python train.py --n_layer=9 --d_model=192 --n_experts=64 --experts_per_token=2 --d_expert=176 --d_shared_expert=192 --activation="swiglu" --moe_layers=[0, 1, 2, 3, 4, 5, 6, 7, 8] --router_score="softmax" --normalize_top_k=false --routed_scale=13.2 --balance_loss=0.00383 --balance_bias=false --shared_expert_gate=true --init_std_router=0.00694 --lr_router=0.00164 --vocab_size=25865 --norm="rmsnorm" --norm_eps=1e-05 --tie_embeddings=true --optimizer="soap_variant" --lr=0.00585 --beta1=0.95 --beta2=0.98 --grad_clip=1.0 --batch_tokens=131072 --seq_len=768 --train_tokens=805400000 --steps=6145 --dataset="wikipedia_en"
Below are experts of layer 3 (counted from 0) of a mixture-of-experts language model. Rows are named router (the router's row for the expert), gate (a neuron's input weights, with its number), up (a neuron's input weights, with its number), down (a neuron's output weights, with its number) and show model dimensions 96-127. Each number is 128 + 32 x the weight over its row's rms, rounded and kept within 0 to 255. Numbers have three digits each.
Before each expert's rows: a language model's description of what the expert responds to; "comes before" lists some tokens at least twice as common just after its tokens as in all text. This comes from a sample of Wikipedia text that the model never trained on. Tokens count by the router's weight.

# expert 5
Small standalone numbers and Roman numerals, mostly right after a pipe in wiki tables or stats, such as 0, 1, II.
comes before: " |", " /", "−", " January", ".8", " July"
router:152140118096161161095098140132148081175225145104164140077119083151146174150171108120087115170033
gate28:087229127146119109094146039109107145144119125118138115037167107082129119117118162108117145131144
up28:069113145162186135121140143181136145115098174129130056081169120094091099104062124098147088159157
down28:151114113092098128105099138169131153136156149114135096178132109144127148113124166130106143101106
gate29:105115157161099215136145156130169115144130094089172138067176117180098143104161113172142149101139
up29:123021138121097148126127097155147138150112133122144128115199120141112154108139084153160094122072
down29:185133139130107118164095119181108124132115142080108147135117114098169179183105193104152125077109
gate30:118155143099112123163105155147137073125139115110128108149092132163157142139125130130114090118176
up30:172097084108120145079124079129116103147109172074173113067114152127102106083140145106128114167096
down30:140104102223104136102135141173125061134153086077136127118152131169104162126157151095224134153201

# expert 4
Table cell separators and short function words such as of, in, to, from, especially symptoms of, and semicolon-separated score runs like 0;.
comes before: " the", "\n", " ", " 0", " a", " -"
router:112165143082087090111135124082140094100111091162083082117090161150106094118154173153154102088175
gate0:157111103099080086149177130122129129109159178117145139132147128125150136093209119192066085192183
up0:163129128160143119097188159158075126129124163126177123128121110076172121159143131146083085142091
down0:149121121091132121127144115086091116127140107120130166076122090133121148098146060159142098108194
gate1:155116152104116155197123139114123144133163118130145071146167168127141118080145133074105152150097
up1:084107110158119109113141117209138069147135079139122164096179129146134150185112103107079108138164
down1:102115186126152175120114123120116080077118102158123129135136147112110102094165070107160110168103
gate2:070111118149153082133116114053122147109105137102107161171178127120160124102070067140055124156145
up2:122062089098097112149147077098214135136142110147085114146125115151083122113114089098096201182118
down2:106114144130165110135127126123126111167076160099117056151136175110065082163124127083097102141134

# expert 34
Nouns for people, occupations and institutions and word-final suffixes, such as journalist, actor, government, historians, -ism, -ers.
comes before: " and", " in", " of", ".", " for", ";"
router:113169147085099093105128131084143090111117087162089080117096166150121090121152168149151107084178
gate0:111090203125146207081102118117144149121123150086145134126138173171113206147103081111175166196082
up0:099198144156129123149116116144109098136158113165121151124153131097175125153155127116150123091148
down0:127141169132091138162099129107077103120102175181103119157061159145167104115103119083165135044159
gate1:103127130116141143139095123156131119141112149132077099099189132098171141108161124155106107144086
up1:094219151133097110127123146076125144101161164124198194165084147120077160165106115138106122136078
down1:183158153180150160154098123110161094104104181152142114124202133137187141158091085071131065088079
gate2:190187119109135139142172113121077090169117165109158129119110137148141167130166118083134123130090
up2:196114162113131117110128093110048119132137118107111115125157145147047138129110186126105134159162
down2:082077080122077140094163123149138147110114124161104094173124162154101138136122097066110185119161

# expert 8
Common and proper nouns naming places, institutions or settings, such as city, school, church, Airport, Forum, and especially climate in climate sections.
comes before: " of", " in", ".", ",", " and", " was"
router:164136133124165116113104081189108148156133102100126133135140068068167098120119051142148110102096
gate0:102116165107097121147105100130093091090155125097076154123116081150157112210171117147138113095141
up0:138146101131156098190130180122137155172093166165138140193097210136147076052079115138131136135134
down0:084139187106154144109171142070160119125103141126141166193061106127116154097091126128058143133135
gate1:148111161059099126144093089125125109170139094114140130125047130084107113115135146162144119142136
up1:114182111110109157065079158093122101162147173137141154162122153148183125089161112144123160112077
down1:091167104155195096110155150157127162159161168143141144107145172149129092169136038106040134154199
gate2:130127125129171128119175150183081140110114154170118125163133079172122106129093174187160116116107
up2:152158150116164103131099119137147060169113082045184077131091137115169186124106110129143109137103
down2:111100121140133114116167164141128131167020109114114099118146100111113085107104078117142102150127

# expert 10
Verbs and connectives after a subject or comma, mainly is, was, and, or, but, it, as in "Týr is a".
comes before: " a", " was", " the", " an", " is", " also"
router:110040100129098127115099080129113126142113172156101196166164155148086096175117149151172116230143
gate0:149139110074083166178142135086149107158117086117122116168151167124135128156222132149146170087177
up0:133110126170233138110121127151104156068125158162153181088082112138148114143054122109127100144112
down0:144164142153129089136162136159095173144173153080138118109171095164101157179153141132133137098116
gate1:146142179141104138091133192132128172146115150146156139126146117119110085198112146198109143092140
up1:134031126159169161123149126106166134100147135135156179113150150127087144105150119189158146180115
down1:106149139147127087122141084136108116165160140157082121109145147099123111084184093142155115133144
gate2:144157126148121151147123081127103149162104097120138109123135155113166106124061097192084127174125
up2:130174162128150146137147175135148118102123155111130144105122150152090133133189134069146165082114
down2:129160119156160142134133114175124134142136122139197120121148184124170082070095101185145119119110

# expert 61
Pipe separators between cells inside table rows of stats, league standings, election results and filmographies, plus semicolon-ended numbers such as 1;.
comes before: " ", "\n", " 0", " 1", " —", " 2"
router:091163132126154132166145171084158166089159111102149187168120146150116162109176135090179177127054
gate3:124086107150094131084106122087144100174110064123135086211141095153133095104071139150112179079144
up3:105102137121100088096130131125147105181137066127111063196126105139166078088063125138066106120138
down3:126100112112148142114087191106055125115117144083113163068099135133144149122186120132112132144050
gate4:119177087137102125135132071118104141151141108143136052139128136092146057182169138118107087174145
up4:084127133183117152125156131143148082078143112071126185081101131151147135085077134163109188153047
down4:126121112133126115127143078104072129140111169139146179100125104115182174143046072127126090102112
gate5:119131133136106162099147134125082081134090131142128057111114103088184076127125158109110112149118
up5:128130094142108136095144180111125085148102087180152053075162077117173094169139144130124117109159
down5:137113140140091127116181132117147138083143045086117105117088139057159148064208124131148125218151

# expert 29
Month names after a day number in date ranges, plus units, large numbers, dashes and line breaks ending list items, e.g. March, million, km.
comes before: " |", "-", "2", "3", "8", " –"
router:112162144090093088106130126078138086106109089161084077114088157147110098117151174152151103088177
gate3:155128121057168180128039095174139115112075121145142160165120112121101115093150127144165077079108
up3:116116131170161051131148175144082144112192152185114112091141145150201135080062070154126153154172
down3:131110084121099157135136124121112118070071109155099055060126122119083104167098105119171060127106
gate4:138117101146125163148073165120154161133163141157135085145206145132129095117138081155153130129132
up4:091152123156136083110113127134058149109178115090154136215121195133065124141126096167123131106154
down4:107190182073129162155125102116138092147199185107131084120153102117187105074149178122123151138059
gate5:145132168122138147089161109110187099104129128128124143176095097173162090180131115166187085139165
up5:121165143100116147127086180130094165101134141136061120116206124100104166114133099166109095109136
down5:140119091116170120159165101141142092075083096156133124119139120136062162154134077130164162168243

# expert 60
Quantity words before of, than or a noun, such as all, many, both, several, two, other, most, each.
comes before: " of", " the", " than", " other", " years", " these"
router:136161150153123131098116183125119153099134163158114125145115059128193092119149121137071126160109
gate0:115154144138139106128104139146123161084068161102143089109157113118081093088145131082174131075164
up0:116069123132167103128105081099111130179052095077164090088123101104104141078127159055104137129152
down0:108144134095154130107103172106077076138142086107191176122147149174136142168140163147153167168131
gate1:123107195165184121155104151154100107141109140135118133130134140101109091148172135135167100091096
up1:156121057092091116127130133141162166101091150126144165136175153119115201166079172135109071163163
down1:137123127124125134180174109098113166100169142139156143167116175089099159125135117144107099106148
gate2:162104145124127149102141128157147094140039150191126184061106126169136150139112166145178151115128
up2:086170150130147024182032051142100167116143084110161122189162162075166142151141122086082105134143
down2:142119113117138115173116149127169104185116112127144136121095119154160109066141162125175064139126

# expert 6
Newline tokens, especially blank lines ending list items, table rows or paragraphs before a heading, list entry or new text.
comes before: "|", "-", "\n", "The", "=", "=="
router:134128111093110213157158179115105114174141065143153107090123161136155095152149131119121116192095
gate3:015126137089102119101168176120155133092169122155054123108164120124203121135191109182176107137128
up3:095135152124079123098145078153131121117143147127088118132176155086129080098204065076181149121132
down3:199176172129157083131148160080162156098114107156114068138096062126138131132165177131090154104150
gate4:126117146092119136069079102086153085126083158125137066160100121174075135111128107096138119133144
up4:120100135133145164207142118135133182110107146105080154159110151131132122146111143100141117179079
down4:145135118164129088122112141098142186120126098143117171111146142136088183166115131197145109163166
gate5:157091096093143179128098185107121164169124139058148137207113124107096087136136071189132177137121
up5:105132085065124139134126166073110157153101117076135132217083087087082101127134129207120169154137
down5:078134119122170082107131173142085098109122174203120163157141157194126124122117184157079084059156

# expert 42
Year numbers after in, From or an opening parenthesis, and year fragments in date ranges, such as 2014, 2019, (19-59)–1962, October.
comes before: " |", "\n", "),", " he", " –", " and"
router:116122118144129079108131077168135084137107120068171071134124153155098200173186108119137134125114
gate3:118039150136095183116111102139117151149145118066117162134058149089143120158161120161088143058141
up3:094077165153100147149117170133121171123109106146189137141106099124121130167175083148106169102098
down3:117155134116184116096159161124152107135135164182077174160115084114146100133120119095180118096154
gate4:131144146128104171162093118091226125179112101151164138115122137141132099166124161163109172119189
up4:115098119069138130075078126157060132076128130133116138168108100103136173164135073114117144149096
down4:128146109080116141124113136078095142087152117163136153094081068083181053160137180166112112124103
gate5:175175101122091157156133176144125103142148109133156129124106104074098142191123178176125100021144
up5:121120117131080081142136139144122090130185135124127168145136053104159153157151201185140092090146
down5:133110130133166111123104102095193113041103109094129129060176177084108070156106103095153227117138

# expert 19
Closing quotes, full stops, colons and decimal endings that finish titles, citations, sentences or list items, such as "Apsiha Pragmata", 8., .5.
comes before: "\n", " The", " In", " He", " It", " This"
router:114169147085090091105132123075140088099112092163083080119091158152104094120155175151152099090176
gate0:167108097132082117112142073131144126109120087135110112116132081120138153178142139170126164144133
up0:095131184109093086112160118137164162108078119122157129103194125095096074107095160126103122101138
down0:119168195139141117164107134150115154167089127153145081091086172180066113126106112108079045107116
gate1:188160092112144178096178096147163171120109133126134143114154129110152135159086103105087102070096
up1:154157113131150119116097098140148094135145165176163135150089128097153123159175147144134111104138
down1:077092158173105134157145148163184127099131160099181134151172100093095143111071124122067181094077
gate2:133147169093174161128172150145135150144170127129117165136098201101131049143132189186090136124163
up2:153165115129145142162106147162143122111063111110145115097103152147146115099087066173150142119087
down2:147126145129078056140130121118134144115162132128109157149083101194119144157122103106109135079191

# expert 12
Nouns for offices, ranks and groups after the, a or his, such as Colonel, Minister, President, Parliament, director, army.
comes before: " of", " and", " in", ".", " for", "s,"
router:111174145075091093105125130089148083129116093168093081103097158157121094135154171149156102096171
gate0:138129156148066151142143135141119138139170069157073136059122138054082079126153068145151162149112
up0:119184052153121144149142121134106130151088117123073160093156133160133113130147063147126139157146
down0:153168180115128195124125091128130131109185096121124181105104149118160120132141117121116172068093
gate1:155105110120164174120095127104078121145114113079134159111128160136149130098165074156138132092085
up1:121182130136148120160126137163159130087143127134134165117110132211202135129192145105143128082099
down1:068183173113092086170138123178102165142111098134114122132090131116090147119061097155136216144130
gate2:117122108199106115102101169120148154054116151124156121145135136137219146171094111157159138154157
up2:113149137050147116081143122109110134118141138073110166184109084076145081111125109133110136106125
down2:095172086098113052092144110136130107140130161131034093109138113161134181148158065134131106173175

# expert 27
Prepositions and result words after win, scored or released in sports reports, like over, off, against, def., defeated.
comes before: " the", " a", " in", " to", " his", " with"
router:174110153111125086143100120130073147132120131097128149087107141082129121148088087120109112110104
gate28:159116112139158155096124141133182167094083167130124080120147134087172162142084118125070027173072
up28:115128097148155134118147129124099136043153143083157069121131131110198141108120143146058067151079
down28:116126142068160122160126113105135148165087188197162153150108126108119078111123124131104175129107
gate29:074111107145103058178126156161114115146148110131107135103160155046099143176138123181129083131122
up29:152112133123158112130113134098145173103097098163197153207125081186148105080146156109145143117112
down29:142110120147074158101094144138164137142181166148140178059087147107073146121154122090039128125197
gate30:128178096146102128086132120144190095116151066067078134116103106096120114152129088107092133101112
up30:130122093131128090121117134094141026119141134068071133100126099066120160158076060232116104110120
down30:123196139149093182128134124177127144136123140166118183160106164153176162141089139077148106140141

# expert 26
Commas, often fused to the end of a name or word (Reid,, Cairo,, outlets,), that close clauses, names, places and citations.
comes before: " and", " which", " but", " he", " who", " including"
router:132158156128112084135071106148184120082122110134112157169137148109100107183088135178159110194143
gate0:115148109138146069151141161109160158097189196164137156103159090088103120161087110115138232119148
up0:094132094099137166126190124104133138156118098121074111146125147129182156171181133135167093154165
down0:112109125122169113100128126175116121142155170144153092096108111082136121136159179194126163121117
gate1:141232115082150131107160113150184100184160168178125082188130157129181102156130049094094155146060
up1:077171149095143105131123129147131134177122129200140121167158121088159098126161090163121098140083
down1:137090190100054132151091096079116181132118137083130097106145083203108160095114158126115123098161
gate2:133108180107121180052153156152184145115094121112143140077146148194097115175142127188143171045130
up2:152116134095134150105113075142166158089159177155055168126156141218121152121176083213085125099112
down2:098212104123158148147155144093161097112136148139168095136089089064151082110129191063098060149131